config.toml
n_layer = 10
d_model = 384
n_experts = 128
experts_per_token = 8
d_expert = 80
d_shared_expert = 128
activation = "relu"
moe_layers = [1, 2, 3, 4, 5, 6, 7, 8, 9]
router_score = "softmax"
normalize_top_k = true
routed_scale = 1.0
balance_loss = 0.0156
balance_bias = false
router_z_loss = 0.001
init_std_router = 0.0116
lr_router = 0.000634
vocab_size = 32000
norm = "rmsnorm"
norm_eps = 1e-05
tie_embeddings = "early"
optimizer = "adamw"
lr = 0.000435
beta1 = 0.9
beta2 = 0.95
batch_tokens = [16384, 32768, 65536]
seq_len = 256
train_tokens = 304500000
steps = 9103
dataset = "wikipedia_en"
Below are experts of layer 6 (counted from 0) of a mixture-of-experts language model. Rows are named router (the router's row for the expert), up (a neuron's input weights, with its number) and show model dimensions 64-127. Each number is 500 + 50 x the weight over its row's rms, rounded and kept within 0 to 999. Numbers have three digits each.
After each expert's rows: "gets" lists some tokens that make up at least twice as much of what it gets as of all text; "mostly gets" lists some tokens that are sent to it at least half of the time. This comes from a sample of Wikipedia text that the model never trained on. Tokens count by the router's weight.

# expert 102
router:504400463415480542465584481513539539477420486490569528504485455484523544453479518467522513507486537463448517449466478564384411426516418527493510436538480545524473462507541437488456558588561447
up0:509499330488562452558520592527439481551518570545422511543452428556490523479499541475436399516460562458500503470451491457496527537485450487525528489478481431423501512502540505485471490476500541
gets: "s", " the", "th", "st", "'", "rd"
mostly gets: " its", "′", " National", " Its", " their", "whose"

# expert 111
router:551502449480459510507519483475577544474413594469528499524538457432520555490493464578539518478503543496414562552471500537425462484561447533472433433535472561430452402533504458475515514510587444
up0:624545485427457462508462622451451519535532437600478529481443375398570448439497490503610506537420520455434528407528418591555525617484554549442527498436476511548493494658575519492511568504462475
gets: " and", ",", " or", "/", " &", " but"
mostly gets: " and", " or", " but", " &", "\",", " And"

# expert 98
router:548488466461491518503548445422522508460505520505548542569438478447561590471469463431543529538441602478434533514454389516369437467532502451403509454555552584475469493577582518455547556540499462
up0:480439468463417475475506443464518485495516528519616575541504556453661471481463501513503567476522481556506575464519498532513517529515549533438494484507488557469487493575418494425492508572562473
gets: " |", ";", " He", " he", " her", " his"
mostly gets: " She", " she", " he", " him", " her", "He"

# expert 31
router:506528400442443473561499530484605517491501569470565491546455454515504516457518441485533575546522546579400613522532432510444518438583513551463527435540533504532420488610493541461609549529593395
up0:484446487552497510611522554540556544517500479532478506483454419423520542526526468443536565558518486443463432479445453547379477580491504490488521376507460469522458476551635528407484532502393570
gets: ";", " and", " the", ",", " The", ");"
mostly gets: ");", ";", "\";", " while", " but", " and"

# expert 6
router:538481450475501521618550450444568463441490542561476559586474517492562548471455579479499540517474503556447555532512482508401494452502480532457550436514510559458421385503510460449483495551552423
up0:467475477498551493504525487504504549503548471591461575600497492491430493518476500502486631391545429429482554521540510524527503535511467579488488431432442487624423473565471520509531523452535406
gets: " S", " M", " P", " ", " C", "s"
mostly gets: " M", " p", " S", " d", " Ar", " Or"

# expert 41
router:484473495432460442558517521504554489513483468448531590571490447470538573514488478498601490529444500522460399575469460504457460513567441598474489465483586516484464459576589467489503555516580436
up0:517442503491454519367579473552529447496452472497479426627537596528457543538473536589519474549442525535482508532481521524431480415600413526524601519538460466514485481497540443526503480494515532
gets: " 1", " 2", " 3", " 0", " 4", " 5"
mostly gets: " three", " several", " five", " many", " six", " 100"

# expert 126
router:503484469460452453499500472423545536391472541450511579475476424474542566504442439401609567530486595568452540456491452505471449459548464544504530505511557581477494515644559494412564553583551422
up0:470380460447427568500500551500517501422487512472525521444569525572492554524514514447526470475583559474518653495500523460531553408518585500504513554486491426517447462419509502446538540419481547
gets: " |", ";", " 0", " —", " 0;", " 1;"
mostly gets: " 0;", " 1;", " drama", " parts", " Label", " individuals"

# expert 39
router:503461463499439533491533477480575469495468540437636473536533475467521534452498478543547566512442570508409546561479496466441439483509456446511429388528548500417404482536511391483505523503487444
up0:415461468526457513465483363484535513539420458515533499496537552518430530442499466470535530441453549532476555531503440514599422419618496621583485456509427507481529578495488550444567573482534465
gets: " and", ",", ";", " who", " or", " which"
mostly gets: " and", " but", " although", " who", " et", " &"

# expert 114
router:523468481438479585507592479488568487448577542495556549537492472420519551483381446565519491546453495502489441570512452471507461454523477570486413454557506493422430494540549477433509557554570443
up0:475502445494476499560378580525439524496436599527466572387538538522444510531531542497483513520403514491621550462531513458509516449465481520532493534585510469431430465448531484448459512469364475
gets: " 1", " 2", " 3", " 4", " ", " 5"
mostly gets: " 20", " 17", " $", " 25", " 19", " 1"

# expert 121
router:548418435457450564460553520450520523448480536485520484482425434476507535465445472409520509576487590508431478438487396570464461423541557468413391474542463464461522537548494487428522529521544473
up0:509579455561502443502443507539452576486488611484550499611516545479491468375611534471485470512506599519507456501558385508384449541490545482500510557485481491537397474526526413503431521582398477
gets: " (", " by", " after", " since", " (1", " until"
mostly gets: " since", " until", " (18", " (1", " (5", " (3"

# expert 34
router:539434497455430503483568477454553445501427557498577561518465395468526541435411417456522506510536593575458565480494426485499426480504511560446547504527469509480506467528599482469535514627511511
up0:582495530431556491516358566437534512375605379426474510446584479513529454531450473551566511514461509440471499478514527592518543481470513480536495537487548468511494592542469488465582509462477514
gets: " |", " /", ";", "==", " –", " =="
mostly gets: " ==", " ===", " ====", " |", " 2022,", "hromosome"

# expert 78
router:551425487517442443476496544406550575490470473529535450485501447406503583401468490420526599522451539499428566498496463477477500467558482487456456454492498551479492504527538471404500519572546478
up0:478446438552446437456466518530498530480407472516512495451530489401502551462533498538492582493573517603591541569395492489470516418502547516471347444550475453500513524592488516394461491536544459
gets: " (", "===", "==", "-", "\n", "|"
mostly gets: " (", " (5", " sq", " (3", " (9", " (4"

# expert 38
router:582485441496436564552528487521531541497429545566509471558492516444496565495436534486527538598445498554471624549457476530497386460541498563427496459560495572478464492569513492402479489543540487
up0:534524447469490403595398517502498535464504558487564484569455529523517423506438483447504528502482489487498535543540393475514474519466486495471439461496504521564430495474505494415491541497537466
gets: " (", "\n", " [", "(", " /", "\""
mostly gets: " (", " [", " (18", " (2", " (19", " (\""